python train.py --n_layer=12 --d_model=512 --experts_per_token=6 --activation="squared_relu" --moe_layers=[0, 1, 2, 3, 4, 5, 6, 7, 8, 9, 10, 11] --router_score="softmax" --normalize_top_k=true --norm_eps=1e-06 --lr=0.0114 --beta1=0.9 --grad_clip=0.5 --seq_len=512 --train_tokens=556000000 --steps=8484 --dataset="wikipedia_en"
Below are experts of layer 3 (counted from 0) of a mixture-of-experts language model. Rows are named up (a neuron's input weights, with its number), down (a neuron's output weights, with its number) and show model dimensions 128-255. Each number is 500 + 50 x the weight over its row's rms, rounded and kept within 0 to 999. Numbers have three digits each.
Before each expert's rows: "mostly gets" lists some tokens that are sent to it at least half of the time. This comes from a sample of Wikipedia text that the model never trained on.

# expert 19
mostly gets: "-c", "oph", "-d", " sc", " Clade", "pl"
up0:520500519423555580496472496511519430494504497487528546585585590507425507682527495491491498409436515538504561556560414570512422420447529507504507518522443550549573418499525520507482537446600508517477492533519481565541539416523510534422555504569569432467436472416620495417472504464577508433420442472436471547458481497516529511554408542422429607587352505480488500422503516458501453525484
down0:565523481488471518534532546515430485390436435525515540501516464451457537539525435484505527579443530479520566531525498486434465607487493581471395465592550450532543490531491482491518546502515540574553497599526420513557488510446375565537440534498521475429500531557506436405550468538505503497452404487415531576512551453494455510460503403483509500542497538507548494525501473495506421537487
up1:554491513473514501554502531457537478558515472409640456488523466546394486545461478634459507533567505485589552631518534490553552521476430510483468453475545494487512541444505523550461559482546591464425469490529452471531457514576460550505483450554442496473592486443472453563483486591460502552410506576483473494505473484543448513528489514539510512477586438516498509490530514571444520562510
down1:454539601508444515474502566527504485485463566472549550493479472484387534525442512571426444444515439537482547567479506409540525505500579456469412436535455571488434553586405479548472450492430590559442546571489462520585549534567469568568459588496533486533461615555500503459496547501444420513492457499470442451521431449562466564465530556516542493471514407494520613543416492556597511549596
up2:555440475592552472548527478566549605433497521538371518460516555499510491474552508508470507483468560545498555495536409484472483585493400587589459481393428494448483485492428430564560580442422441537466509517437495504455465510477582485506492541580466541422493474492457435499489517427472434551534529486488520383592467470393486503476484469522455434482607475518516434537481486471510583484466
down2:514514508492578513517484565490578477466518468508518468513393517427547452508506575496435518581396536554519447442557478471511367565476419524494482497422508491498505456495414582532524436468483455435527597512550534563482405488406581592497452497427450516513441555498511458485505532577465497503478525431520470567499494564547567530448503489486497448517457532458508492494439533487520540527490
up3:495573517536497544483606555499534530458441479517597576423481428441488407526559502457548489523431535477534528517412533544489468504535482488441512524422471553424559542394445472478535432535513475465590592461500549427499605489519472429528556415458468551537456541567565432429444396403437489483518520576485440537455602516524488476442526523399459530626565466537453431479500463451509555479453
down3:495544485550490517468466572635506523514480490448506589445514589494478465569472451486492480444537465498478614594470443525467464533491433502570481490475508616469513487467466478509497385505515589542582533515460531613475578548561484381511577585481472504527523459516551544489435471433496483505429549509519501496496467451442591429375557520489536453454536546520537473545550482483377551505447
up4:499473400554391498514585450515551501536533555532529560596586512559437395524607505369458447427517449464437530484444524539579517348417477595515510547418479437523451455450537463454514493610529528520524509496535414513555483444480561509551527559481429500466506487448517501491466547475476489551592448426531500469478515482449453453532552417449537487474528386528532409379441512482442552436523
down4:557446510477494496460556483484589544585534549435549560483486492496544529395407453409455531509583506432482476541549438524526417467440477482490556485461461483460478442533454449511451486508443474535496568473534585517528516506570525452445585536531432444448509471552440534436560584539461552564522481445597526547505535628452492550537523533524533486591457480537453387495486480507525462427517
up5:435489524494423449533553518479502470505422544593440532511437467518481494470575520484569512488540450586485518540520429476493493484569504495552436613472481562517432481490575546360538545491468512491468558416527536456474438489486433444540510487561555568482549544451561519457490495360483508469612462524522484550408423592569517484540512432530555532551492478461568585479463458448442454430502
down5:456432492478417459457471540465556472506460563466528544526489436523430484454607531586491541488522484559410514526563469484493529492540550536515546449487407397474413591544479590439477528585411530484563452420461491560417402513512397512499467496580526458530535439492411485438533538414480592499494501521532444498461458544491527547413546587542514635496483457451496526458452582444538482476516
up6:525519447496531569551489538426458512461403509539535473535522448444524511435495548447466518505495500569556425509486519482462533501568548493486521613476479473525466444501492443432486567495475518393614529437463494467416529469551558450516503444464566513475465503540546522543477502494485518601457454493670413499454512409572576447453504617479473538508486499559514527478562472514467469513434
down6:522525542591567453511448615419410537515441469441547450491577519526491545502475545499534507444428513526581596517465426552430510524520531438433504526493401567434479473458513534406454539454538412547581438453484484475351509496466516551509515486470441533506547442486573478534524530550515463452500514554509541518485483448507593522495472505480530465491525524531535456570411571509421512385470
up7:532424528416563472452431481596530507528519428570517417583494475539555483440526440538490509476570480587510546529495560511566436529442561477495386517514532494473459526457501562510535496554525510449415462498510446433526452520536495454427464431476451470448440513585559448549433500449555491490572410448501470498447479713425472399438588505558549405618440574505423397550548569635467450502523
down7:426570486453505519445358515530603512549427427556435426507546525546440473525559594516466397490389414492500529527470537441501518530425460481485419542459568435521460512567502420562496471553499537464578441539481451476506519491456500519500462473527496522518575466464495550550559504586471488454604517534555512463475499546418458493550465526586536468510468471384498522533451472465551450447534
up8:462479475403501494485477609511473429481569484487484539563536511478540470473530429535445557600530411474470585556444472512556453469485482560408503488547491523417500496535495582464468466550500556531512466478416513478536558412484457492516566528406460457486498465552572404459480519533435488556526497532501360520567521546517527545541464494518491586428549437474450484444482397497502504520562
down8:568469466463482506531428579397471490529422463569464488510503441479571501471505412489502519496632573448455513512470434562558477515555509473498564535483398471537548355546508490443433516485507369528429506492517422498532618482487491496544591596443470471476466479451494393415468499494481513518559494511430409549496522503472474479561416478527517506481523373495466476455532532450546513521549
up9:435541425505409552534534479471481497475397531438521344481405449585486528488598448520513455415510481599506525522458502556462473574535430534412491493407517524520457499518564542538522537512461561536464450529584442532504543458478430605439471512490492526452493544433575508531553535600510548556523479560435531498525527461560505545583515470549561436470453483480524462470496479445478526521457
down9:501521529471573483458532403494425453532507520458509445414463438509524562494583482511410461452519508487610508501509507539464510552523561490506533525462492543511598477513513534490472480530575503576476463476487379538627503604523581400440402378431557528498471591470487505587504473456468616496539449536404462516506480443543581578550498532460589508480495476514370542487484425557557554458497
up10:485570547484551460551579558500477506572484489542491506518460535552585539422357671539386513483476496543486532463417467444503448428480491541465503550468511585470496445476427502456566520523496503521494438530523456467522544565529447560478507502520467508447495435453603456549528430586432581507499491500607447583459523540506591524567587595459493455507502413548526512596579442548499508460546
down10:603523562488446526544531515463436486575459494510558558554509512622527549482441566489516526573520459556508635469534482533492495452498416490419566522459468488501475528579435524518485433532529536531521469538557473495533466498496456455477508425469502445433510533577561539542493472473506508483480531556524394408445523481466429601496529510445491498434492559472449533550492484447476627488526
up11:434395496367500496494517569569570420471537514502360490477582512430489515475562483486436456526493513491549571534501467549546540547476583520510449492510471575612551487526593600479443485537463481519477499503495518590460553485478464494479529423535454469462488563601485466425448420457550467544493443476536461504453501458598478496459474461428606482474525515529519490360491519483509534519477
down11:532519500455427515514551518558550466544655430506515462483483513554533508377567421415450476493444582457604522577568528536488504510584546509519493491536581394553553491475536543503441443548549423483527530439539537507529514575610454588498480515552463524501517529479532551454440473508424477509550444437501487448501583461475441491462461562534537537516582506479527558504576602522507511508463
up12:459490454430590499442562580583509530496532471476523463450479373482517559509445490563478509573534500504461528567481521489483408567515577393554471615414413544604542541545402503563558496529478498427494556482467504440502520465524510527454506548481592486466469461517418499477394479561437563525395509500581503540566519473532507548515573504541550520521455485472456519489511545425518480490571
down12:602575521466520500508550418373485578445544440505557478581445539447438463527445575500459547580499484490533514521442465502461454535478468484572523578497511491495484462515556519558556526467551512505539530530509530570412567491586572591549518532483435460470536400486377490558490513523525486496508435550482488518512381511601423515527528458504470481484439449542537573609492588532522496543639
up13:465538476449574405484479461566479537558465460523443479479512477536426495477527486445482517576498430538503497440398501464423508501513507488523395608405474403563467444495382535469496444528617576508529516504599507590531564468598551503506450447486503446613514492437459504435620556492479504536483405557517491397474523407527565456485621519468436456506515453486417426504442522516546510498544
down13:446514652462527594596455494506533474563538520520494517454465518547453497504472400524489506561544524467504500494500496490493535543610682556486497547527491523511484559507492455482475526464499637545464551525430490485513469541504584408481464509622531461517496528420386399542526457498533469484502541579587544496546534469536502524443462525548485563555454534494426511478510525538411439518551
up14:541496497526480513525532399429483551473510504506545568511510503491593528559542524560465542497543548449551388518490420524528551506491528527455545501521458506503416514418423517630489458489543406412573499437519546484498479556445519510483534461525434534558501543504467557491451488496536437498491541575454443545464500514495492453588523509477526551471488508576454607542514475469521548463489
down14:477465573520539546527566537474430493486521480566522532534399526516531525505476450588464528462430609427487476505521508573471448492454528508490514496566428528449475477481355470523586488528505348362503520467598499470464566444447466511511492537474535513575588469520516521504486485577563471516501581568485468542468500405482444375549513520468516481532459536511457497524576476470515500543439
up15:560530526485470433514640548494527453460544537478528532553422431446480492511400461557528514485561497520390460543464600579479482461505490508500522507475536428554469499492435432537469470512542561532615616549520501490535581544454553452472503430420487455519458414532574442514520421494556463585542494516487475475516478532547567535501466517484481463532419474484497439514502424490480450463472
down15:500506516473482508564634534474572513511481482558417596476347528467466463442590447494494540488489477601580524442597489530460503465494472472468497477512556560497467550618502584508536463410512518513509565536496537552483502535533448520414397474504502506473490477575533431485527482461437400499593510471523456458467467462496530520498533542535484516503405424515491557553515495500483455530484
up16:470461458462545504513475414487495420409552460520486431544515427548511445446551595514573415500552477545475517526530455479486567577497454559441498549610576548440542487500485624545475530457465542478482458449448463444457575495471507536480537480452492457466506463595409511451480498551495576480476615523503505570515478456495502442521443471515609434454527466503514418560392480434554540429414
down16:513480447491611553516508459485497507479510463594532606444496499490497480482577534641514584509447486504472490490504551474552528537547533537484506462487567495453444569439487452516472516457510511493522447572435544565441526467562557572421499444500463591399478543541483470497396480505533474472482482542529490579473545420509613482435535438428609490431529483414537451584486555549506537538461
up17:434571524499516572545553498423526507530478433539456563495533491488493512473502419453469410550421462515500605507527478501580481490500564505468511553450507446540440450488531473501548508408524499448496531507568520573493492518525454413480558551495556568460470403535429498539558465522562580493490435488475471534484453542512570463520537463496440559571364463482488503432464388619514463460525
down17:457498417543484471567550488566454456558568471547510461579525444497493469491513530505502460530515587542541541541491496506539587532496487427406591558405526595576487442589549493569454484442525406462560457462496503540522528537453516504455449539451616543509450447546425480563489462503533509396511390502454482572510492551534489471466530431467487485570524531481542460436455449463465594516541
up18:527446423459511588478490521516468546423438479477494486536491521452496446530461470472475451593465508483468506484550478567458517439477541499465597441556478552644545495510488506556524481465560441527521466431483522509456449540520466511559527467476545516503462588558515492465556488492449469470485503500640505557407535519539472446466512484464539483629539544395588584455398491572531487505540
down18:522487497639506501473442547493589537526486522575481444452521499543556431508467439467411420431468502462494507511480541532461479545440475486404531507457556466565470404482569562483477619425528542381482463460535536501474475474593510492479634483477514539420604557467501539496491495457416457563472537453443531527388568520570475506523599540592494499565514523360529495513459442431516522581442
up19:456507453509505403460567528569522423526518433502499583515451522454491591434417472447535525473425408442544441511522476535505384580496460485519509555503514403540438442492504501517440515408561524523522468521500480538505468474510529499406463494552444473432443469553373545488463513455525570500471497520463463521479483573488458547538517450474422455504512544516559553472491466466540530555462
down19:545487470440550517503523567560542480521531488421444559557547487539487572490529543478495489546507523525595450539537588534497456470609436465551511509509340456569572545481538510535512485417552448462558412501413451557447523516495494442396473449455620542508522502584395525459431522520503557529618482476417526437413508460470510494459550510575583440499553460575548479566443451537543540499460
up20:499502574577504528504547528426497564516565439458459476509542499497535473506459540455455544505438473473439570519475482460498519409503470411483458488437440531475508611470429492465456490416556483462427526461559588566547543467524346539520531530507512467604460593534388559438462510519546542570587506544343489505593575484422474488504539542449511476485536523575522423639530428563505532504471
down20:454513445455541413474544556530627499530396522575546471423472523566437534487502531521470499577506557589493481535481511464479459434484465494495502517544486627390492558451505465541443549468494498453495461559449520462527495490412444411570466528602435436609566565511499501537416528491487450509575470519551440424435520494508477442522504538408505484473553502543488526448542567513446513479437
up21:575551511537555462456512502474530613506468479501580523594589510456535502435541488516441545516475597420553554462367411609474460519545470484566564565479508577520452475491489521460521463508519466508404430507447467413408459552493417497523546481497464465576444553519526526497504411588465517427522556491607419512547466518436438528562463461506530489480524551551566507509482492504522441576601
down21:490499449478518613510512468452613522499425544487488466514533447523511491519531488468449442557557592462581467556514532437534508562563469450477468564416505478582555565499441531534558500561503433499497414470557438521543440546535486597424484521548544514535519532490488475503479506492531434426447464399510453544525494410432518491573480579384494554457465456442482503501531522589416479508431
up22:561597529524450472559469460480459478427513461509511546505510519497510478492469458546531477543532552535525455493536599403523589437552549451550487369512516456480487510425458589468541492530585499487514474402556444434532460507525407501490500401471553474478479564517548403525497500478570597391531517511606477532472532505494489548540460550473534443560542454481440537495548559485479498492564
down22:577472380547401562530465490540640460515408537494462520539499482486600560445449530488554625529507439523553449518416588517479507522531407507479538426571493450448498502463534532504474492490456454430489446503509351559502519575541489537579422489512515506428469501474492425436620553439588542510368480447452522623485492508548550586526478571490455604475383450543514510519581577573443459432471
up23:508496430518473512490562472573513517497489573444459419552580438446474510457432440457461583513398553514537491501499514582423429440610418561566513461515493455521555476494448564491559437442461491488455453526464534547588473493405510414592469490518473495445461589483486518556525506508451520449581534511438535406398535464513503384485548451432500499526549554455459509492441475540474605472493
down23:449531509511548516390558482496667515516516451475527465469479506519479560397519440400579506405501499346517445543503474593435504533480542517582534503472455536569555534369499564517549510494483495494482530496478588583582503567471387535595468489527481461469410460488474559419471490573431393483484553539517547476566559396489533540509523546562534478486540569567492507469401470517499533516504
up24:558422501491512467485554516435445516457541470597564476439516458476507541414573575525538461409414461474504514545448469477456567530541533470440486544435473426524507470475562461523480481422509540474531548424548546465503497479431516523561602434580474516583536610561493609459546438500438533421397508489542368572451485504487437458501566551596458534529532518479458575469483530370524479559479
down24:523463490490458482529449442445388465384468566492538413454564447382437569531514549468510638432542515460459485417474528491491473534516451487435519533504425468509524524410556575546500577482454516491500602522487513476440453505484602518513486454475448534519483440496500479452548494518479468446523575520457484486533511500494496416563563411567570483466458457483552503513496515448539472455574
up25:496469498427491452498483508421556490413606546521494508519499495564516581547420543598472529518464471477431501524521482517546460520580506576501485436541597506495430485518469490484415579480425457454558466496598424513538516472517424511506521460565508592596570502621487560445479508607410536575408439496561481458460537513551532523464425456442529535516537457464521477453440544502470509532430
down25:529554470477427431533454469496704490495517503416494494506484497500432336518475492448501553514601503491442506498457519421573578478480469508511365497451471489527474526439592418581539532482477475517529548497518565485501483414518420543496497436470504498433439433545544574495424488539536602414576503592521582503509472565590508538525498488565573508523485535436446475525477535537449587396562
up26:475447452569476565507565538563514553416502573481466567416447476509524537469469413474474508498485461517504465492600473410507498416482541442527496461589530466505490492493572492447610487446453530462465481507445511464455499565452366468533410476541465433513539521530501515486462477458505508495516494543533592603510611444543474476444519447537460530406439465631629526443551490528509513453465
down26:425480466518477510539480496510470468508476503567417543502460491520525408506512480501475545555519506521549403505590495411558523527454519502443489521516475529546506455532512555506378534554508447525523438584563522487474531430566538460473490574460408484354429409472586486468504593362534486478378501515493523488448518468486444470473483499505492586431513576547476447402470427500462545519393
up27:603488457486539518483520427426501561503488568562516412448476461425528482500539520525490543428516476525452547514512488510495577491534465572554482498463441508494405507578503511429471493422471468495544428441513442466438445498566544526465539500491560563466516459503496473527530543457512547504496548551543504403470418434583494475484550448564340529585552610589520490461596538491540446516461
down27:477467486503505504398389480513468549458539464555528512481519558522552508488485540604451482498439392533536521530522433540452527529514446488468498453418518517399456550499502459420574477544480513492538457504520501640488437473525566560507504545526476482475528546566530454558480542580460536509517566581462488507533590397512497384559460510479531551541472543512476509429519435533604471524370
up28:443575505560521494503587653393482489485491471494506342511525596560569569519615522473504510544543535484488475498543516531477570550557458599466474556438514520541524471473469454553518541488475478427450519539458560479485457493470561504459510379481460438504515457554466501565484529507536515491528467510528516515507553485582431501536641499492457502489537599446515531480551530491597451426471
down28:515506460486601528458514567425441471513409403439439460528534601544509469451486502518510594518551504522475464435493489510532426477483507488437524498496558581421522460505450380528570445529456484493540431544502510615487536512464515475581456452493521565502467408564491567471510518511473483575523589486470490528523520519553447552489551466481502467466552504412616551483507448483517448451482
up29:527486502422483479571517565544505431504508512513497559460484477448439531515464426447488433568474544494528472549489550536497435424562526509543475526478490558509453432510535526467617457446566512513519519496532522509471555416501492532537482544482475472518428451512494468539373403409438560463548506504440528542552485525523464490575536377527506608500494437413467426563552543493577499408545
down29:473511529505466466527450529556584495461434521570548537487421510481544579505472599467446507503563424528512474440485561480521507447437541579537473548495493462484576482569430520441529554423535471538505567451500472408576472486486374514544485456506564592537424583563555638551533451516502401451510480541490498487522558500457492535484523523475519545492530437557523548557546469526488504534432
up30:341581502463515516457520504552501419464519507555461622441613462511475525496469462564430467557502466448502466461440495531532520451417475441558479428460487589517495490520501559498415518451482433479465489548501435463518458370569504545492552457542467501566565464576445516482537532427439436427421401576467519465519458515461525521438485487511478546472502608472397478497553512522543543477479
down30:436402536455602500671552538456571494491516552555510500459503590517555528509494519514544567471565492456523397464439417470560581461450500527444482505514519559496524528574412468470442511516593465524435511489421483460542500561531475452516530429550448482587471537472393510456467488479474547385518436459448566452516477471469492587500554495481472495506445586463454529453507599511419439557505
up31:568590475479519459571532434552480459531612521497560506591492513510555598487477487562470525441491522448531483493525452550469505444504462474582429515523508510524449415494568436464551516560466435567510573434599534531545468484463473541465433483429499493472528506538474586539471522511542492506558446498524532520544584486573511456459533414542540558520562579492552569473515473495498583585541
down31:522533498564454446481543500521537446473542546460520518541506527503522593448496492495511430509465489464509511395517531596442514416474461522532527517504537516375405500472499464430460407491452495507514488454546440510498436508508506503479535528475447491544474462526495511444502531537421496502536433498423541507557468492545576442440520537465550573517540533536416578439527540588512594479451
up32:509521569504445565554563601481513432616482508498478416568541570527461588571516487461537506653484577501496458488420578505486494455431595487441501491529472486578495565511461509501489369453565507455492547588463481548496511513429496541524561530516490459480475516452575444530509469592483505514464486536553492480491508438511509554509438466464618511484533484424605420512541472512567467421556
down32:504537510491465505537467470442529526535542475469493557533514444478469474423496483513461462458441599473552484538433596466520533543499484473412453383542493533529515521429493609492525524451507456564537497527511538555541471436475556517550497507513511433546424461443513534501486564450451467454472539384382594484477533608504534569525496473448523446504504513479424446534607566598445599465503
up33:457502535450503555559537589499554610505550486510458409445582542469529528434467435529423456509502456523436521472481440412522496503430513511447391479544533485477541547523559501499518553448444598505545464509466457439530551504535590496499538455445474527533506515620541561457471483579427465504493499505560458554510575549569530486500478459510461505559502540424458558489457496458480431504476
down33:490409518532430504548558524518699509495497540454497400516556398561474491546500436519481482487432470411520504532525546562518504474463494464585411464530524570532479475569462486525438536475475532324410589502525557531524475535454503470434462543474479468418555531525479525550522491477555493577453588524613539511435518521475571487455582510517507488499529518514505609554491446499510482517485
up34:550465611485403531519534580414461439552531560493462522479523458492548487497514486539502552471461496470454539541501475508497536469570566569564518630513531531460477480525455430488596471463538524456586502511513465534423554492451531547497493427501520503538572511478402458474417581459565529463558516435454431542569501547520515485503557463553427438467569389486442484573492407486480433530469
down34:446542532553542573535514538519492429495493523455554450528381451462467567480544426533495502520443448459531519495493542525525533484456517452558480527517384435535458514391467524477499475472464459576505457435502498560520484506490468499436570485411517560482509528466455504557490563496504530597494510521489466569535474501498442547396568484597491486399556482566455433529472530454505520511547
up35:529540439467455419495475515548446435465541501603492562504475448501522513489507522540437438513411561494412405487527490499494569447442525481416578619589514530588526440505416457476532538451462484486425479452536533490521464456513512453575496523492547472476500513537464483577518469496397484491570448408407525538549586457543474571574422410553477501586461496473507520527551426505516553495527
down35:519525397462481450470439461508441461535475546519432581482497485505569429482477533446582555509486523519499425538577524538507541532547627448429534478623464571525561430412419520531526512555470406484487535521464476453527528564522554560513525554457518431483554495536439523531526408469446568462500506583475510540545467487467515494417386459460486506516460537502463513478545555395504502497525
up36:504566436546482394489500509525536443541596540477526458588491466474530604535528513470496419547482484491490494485525516455521541459413578403520467444460470471453549535525429488445497474533473522463615462549493451431648504518488474481558484468526519514560570512502509537567593456516513475481544467531449508478583475495480461460552541538426569554504516563433551471442483572491545506478554
down36:473545557523531569415501471417687482443530578411524547554545502448478464553453548490588418470487409491472449453486455474462471508490551469377560534537512539552446497547536490432540472496483560455570435450558492557563511461483434461463520510452538458432455548450574520451604491491495543510571519524409545401490508491450493487612521537471590554462373555440474415567534432462583483481450
up37:436589439597520518553495528536529477453488501448536420546484429410500483492546548514478507456430535442413430465564486532530425491453617491488559525560475479519457410509556573423562427462564560499422414482476435516453519457470458484540465494581522517481535517539431546516493508601439508563604546538448539452619476507503540479516492501527478506544489477501547530478475563375443452424558
down37:530523490510501494484605448512692520501583422476550537449524491463562509595451467488497514520508551532516552523532479513523583601511483495520527539449604443473510543410447525476540534589519536552612500483531510455533488450542565553560543543577521513495464478481485568572629547562596500393519535514418533496475462449500482546434585453517517552505569476467447478478470466614472605452534
up38:460469491453538402473501603540524440479563545538488473532519527525450456466436497430440532442532496549548510507461424513483470490549507509498449616522513474554532404550476564465493469440599493538520553542504451533534527629447505579466523442431551448573438450514510576469432550396458519536504456444492525557526465532538525611462448511502502573558533486511474435507547419621538520512421
down38:574519562485534539459484503487448416469547501431502477488500491547503470440422567501559522510503465487428453478479471549563445591451485429432602539557542528589534551512483517488529538429507505521530558595418423499545410434496508492503576515481532620487477517553547525470384554442541514537481532472444493546553518495517533497436496426618515561467511526517475461404552482557422439520516
up39:494400457481423543507553475540527424460416510540412531552439440517533376447435502531525480420463490496526532589491432486472435503485489433458569558541495368503492462531558446506550560560484449560488473523512523444517516515443648531512588495508459497517474582497515546474535448505541579503498528460512487453414453542427424507502487535456563588543510461536500389427479558461508617497509
down39:388498411480512535534507529515560479482409500442518444548417512471537485436407428574463562376408493545484481479571494519480486497525522502526533510443464342546573459503537472461422468433597479550523452409401479450441450539399482496476486458550516487556442505537419556437491580446587488521416548514517569459473531495404456384509526481480487531463453460445507492524532459586456556489515
up40:507526608462492587457504415451511555492600421518396532566549490474466540566490453549529496502464491549588516438436483515411445557543479561415501609552447428544421573478520561539517474459488485476506438457462555485479486510413493507513489480504571509488513404516499544434468413445516494549426454495493428486428619426492484349517438536439498500433525505462618444537483497455537478575488
down40:559525478561494505443520501574443613438468516504508545468613446565454509605484511514508494469482506463504538498465561525418547567563504578497534523473503491573480505515386478474519502459541420497491446504461474423405522590520535454570445521487470501500452447498475514517518546545457457506473553531476525435502511423398423466439578508447449466516568566539518504520543549427474494502463
up41:481523427504500582456532503465478532475454583556405494451492543508583552496469506478475533563464606518512517503448499492543561558458486511536493556472506490425585453439526494458528561556490363433442445547572540454523534410437494492464579480530468463538564445521553560585430531484496426457491397442603581506504459570535488511384519534532522551527534457466451523394498501477424550508413
down41:460566537597466417560599520550449497500498536509451516417512561518501466463529601545551473507501501620580454532564485490537570468480526452539469488476555518583554435507435531558525430419488513492511459477475487479523547536475467531453523497568472513518454493501648429570545506542472478453470448470405499439536578449590548460482464496520527575533460541522497506432557490449548473568463
up42:478502563485460545545465507544510478471493427527450450549505494576487517516509527596413496454523539452512442499496491599441482483492466526606547532476542511495509535503439539537480544541456503510521480457579524483444555448566509545507580464520543553497406508552605520476556482481539529485470590487483499554584483417478546559428443446474539546479500481504511602435493492577496544491437
down42:503362515532458469496544453503410507474566478573507543547505508527521610435490503539564490544491506487448407432434506446457502558476457475631519526546397404508439542501527515509497432543467389479457582495510536480517477487468527500555500583498529560533492567443500511537549516391517491492464535499434510599423500488642519443577490488509546433579471546448574412556438579479494505505516
up43:509458569534514489421460412527494528546505558495462388611430561590439526494572586514465394458486399487507471479485492554474452494487540473538505594478422538476394399488465446517475458579504552506548418399560390478484460576509443546474491555456570504530496583520479532486473502517423547505473505486529491464570552527570446538487546588488540512468442554496445530530529527575490486592521
down43:532560536540439518429582408466515524510494527443516449546478539588473443551490568486472474457505499443486473421525564474598480434464498488486551549502445508486409501451529519564483450495542514504579511547490356455491484488592478517494449533506475500534418544470533420443551488603492551542476611472475484562508582548503409605518456401494503514460441522493518487534542562571450584527508
up44:553481583530434537520484491517505466597502583594445417551454459572472445493549500588466456538534445517424471539518444478404485484572470555552505396516536481522339469440453469529539531475465561489527481538497492495469590618446485494549506425536421522558388477508509562477480508489449607495444512506585473446492561455574507587515544556467479382504500510502432438501559606430479475507522
down44:521380454360485517551473498392434539515465504452541478547462459534559468499498572457449566429502545507486612506500474502409466498530507504565515504512485518500557578444511469611541482602558498511457419457480532481538332533447456545478545501485451471444475484517606566624441476469479484580539506502444473491470512506562526539490647509517485532537577597549436464498482573395522432525509
up45:519504489524554490406446513523474494481453447566484543522512528516429523533490487386444477522431513565498513514486496549464492533409541547544462546504528493526491478524429429457517456543501627517498494493541514476515522550477438407535520415499423515536484572547526582476460527481568500563531413493582378498598570487435546484542500490543531435577471570516541528460589459505496559476539
down45:540534536499538506547527534494412529536533549487562452482518510537546511493549457452521490527548580508542539533535539603537575553516456502581471582469489467506499461564459449412487476501504437492503510466540591440518548537540490452438499523524433558516473499467552542495494496420393478471525444470498486514472474448518600464550499451407471546578579451532396489468498384486601542600593
up46:499460432467643494475526566557493560445485533557428467465549588518571557502502430459536444546524532567532469447398508482494563517447399450497511550463524515460596483487496531516540503509432499547472540494569495470462523361493470469492494490562476499442450501604510488565522527533535568454497448461531488510491507525466463539592455490566527480474500574426502430570442470554506531583517
down46:376454498443555515474534594489507597414495481460511498421341568396506459439465509448516620586491466530488509458466515506416492547572506538488560549471581485524466548443401465536549483429463462494539483406475420483470519414468521480561432475513480561525436468462544558561467549440513476528404436545539538565484545515409386525491478478509538438549442533507460421452516569463480471558436
up47:531456385479395461523497487519499572469622396523412528525635439604451461407505562538505539500514541470505471489509525485511382394625453490437493557474504434495429437476396512489480491458478448562535486571507638455534485373487576438499481526466463528538479494561463502490384462577459624478558529459514530529417507550609538566581456552568435481541525457433501476528511492448531540490443
down47:499514459479502443566518478588523383562576525443502452454529479494490450519484607447498532472474470478497404533458492519561501458455486497508439604485533440558472516404487395541530473422497605491469419432475458536546596516435441421523502554473558582487545501503480473471447399603497556541484499517509496553548565569569611349474456475587473558493602439419524549506494568532550525521405
up48:586452485555537425512480538445466593496515323478443504518478475490569536559579611393481420502558496502559373488543470459485509531497437453514567541473512582474545460479415497523491516527537552511449505446523537489543497504547576490492509449454528461557433524454631581472482517483530544471532491542489453486517430484546542453539434504593460565487549496495491472433468483413541443447568
down48:514485404596522540456571555476531551476508438514424487452518579533566474427453554572485499477528499486470564473548545481532591503535483464450470496429519524511552495473550579472481519538455499518568502560468461547560479545515470542505509583447510555504487514482518478482429466454611402469486556426535396560497564487457510485526460520480423535427502515548544484421559523562552418514409
up49:483438465552513444603456426488471408528494462411540501483496439475479442487491457470446507665551548509494572504453628523508538426609570515455464505453485582514462588517519482577564540430451531588445511591518584497476431552488550525487466517488388513555474556598572490494511502568560532479471461569523517472490471433452557478447523522452484539504565425417429478561532440444554535500523
down49:562469608493475570505468526574503492394423424465461466588460474514534527524442457451374549602458499462504552476530538494543523458536450492548500423388406514563517555485422480529467595553497589516422597509552519510455515477486526414433522541445535434493504540527499452511500462546486528426468531389523521617502454506413482495514596533525490559470515520500517473538546465449493541531477
up50:467401569546533433523506524415436512528477546573498506484452495494506474514537504528498393533563479470517539455541497584490466473541437544521512530478547444462509495449507434445456510440523493507540534422557576555479406531524505517551481547456380535443507494448397543448449456569540478435528525502539519482534528537509507524462460440469517493488576465604488580417547455533454550553506
down50:518444488385519503445450475415436538523478496558419546496461501524512571453474442607548429459483512545478564540467501471444439499526485528595463470450509392511439507474376518555498563544437431608570554447561540483469494411481489605521481448532497522499454495470506423515525495559543450500458493416576352449525571498465519598542462441558483479496549551549536518525471473444456452413508
up51:503567462574443401492447549515472487458484482523545507448544460550514421519493438574494474414522457543489407478563496464517423521522538516602521579434494479523438527543470513490494493426495490419569430451536462531532541490550463429602579487467487462447550532502525500533587455547463515461563464482552503428568454537568567588520518525575520497450514485630503568517433499547502557545583
down51:439568459476535439613496584473440489502419413525483513411466459517530518418462472514486406378483421490450435528557494586544503450438443473610512554463488563458499526531410548527425561435537618490431478521522468613496468454528433442555523452474499473458538512553536491585512460531511503463455458538489423459491433424517506499602513516562536497535583568551444444490515557508520485618475
up52:419459434522563576550557576498520508532514518516565494601522526413573506480510383526390499512475553574492483503460542514496432386554414506489480544586500583479477512536398482501487521555519507459571468478552533442485563497489567509514568515495557447497497484537509528489517479437549591581504533587403522546475516447486529561483424453505580491448555466513514537442634477506499543547464
down52:460497504560450425436540533446542516436513572507498457542345502504568487390480496541484405469453486541436506544479544467427554519515419465564530472524435437469533477577454533506519477477529450442540500478461466483468495557484539482539447603420496487518430542449438451518563501510501540475433475479560495499511395491512534523489491490581411493445487550611489515649498543551523548500428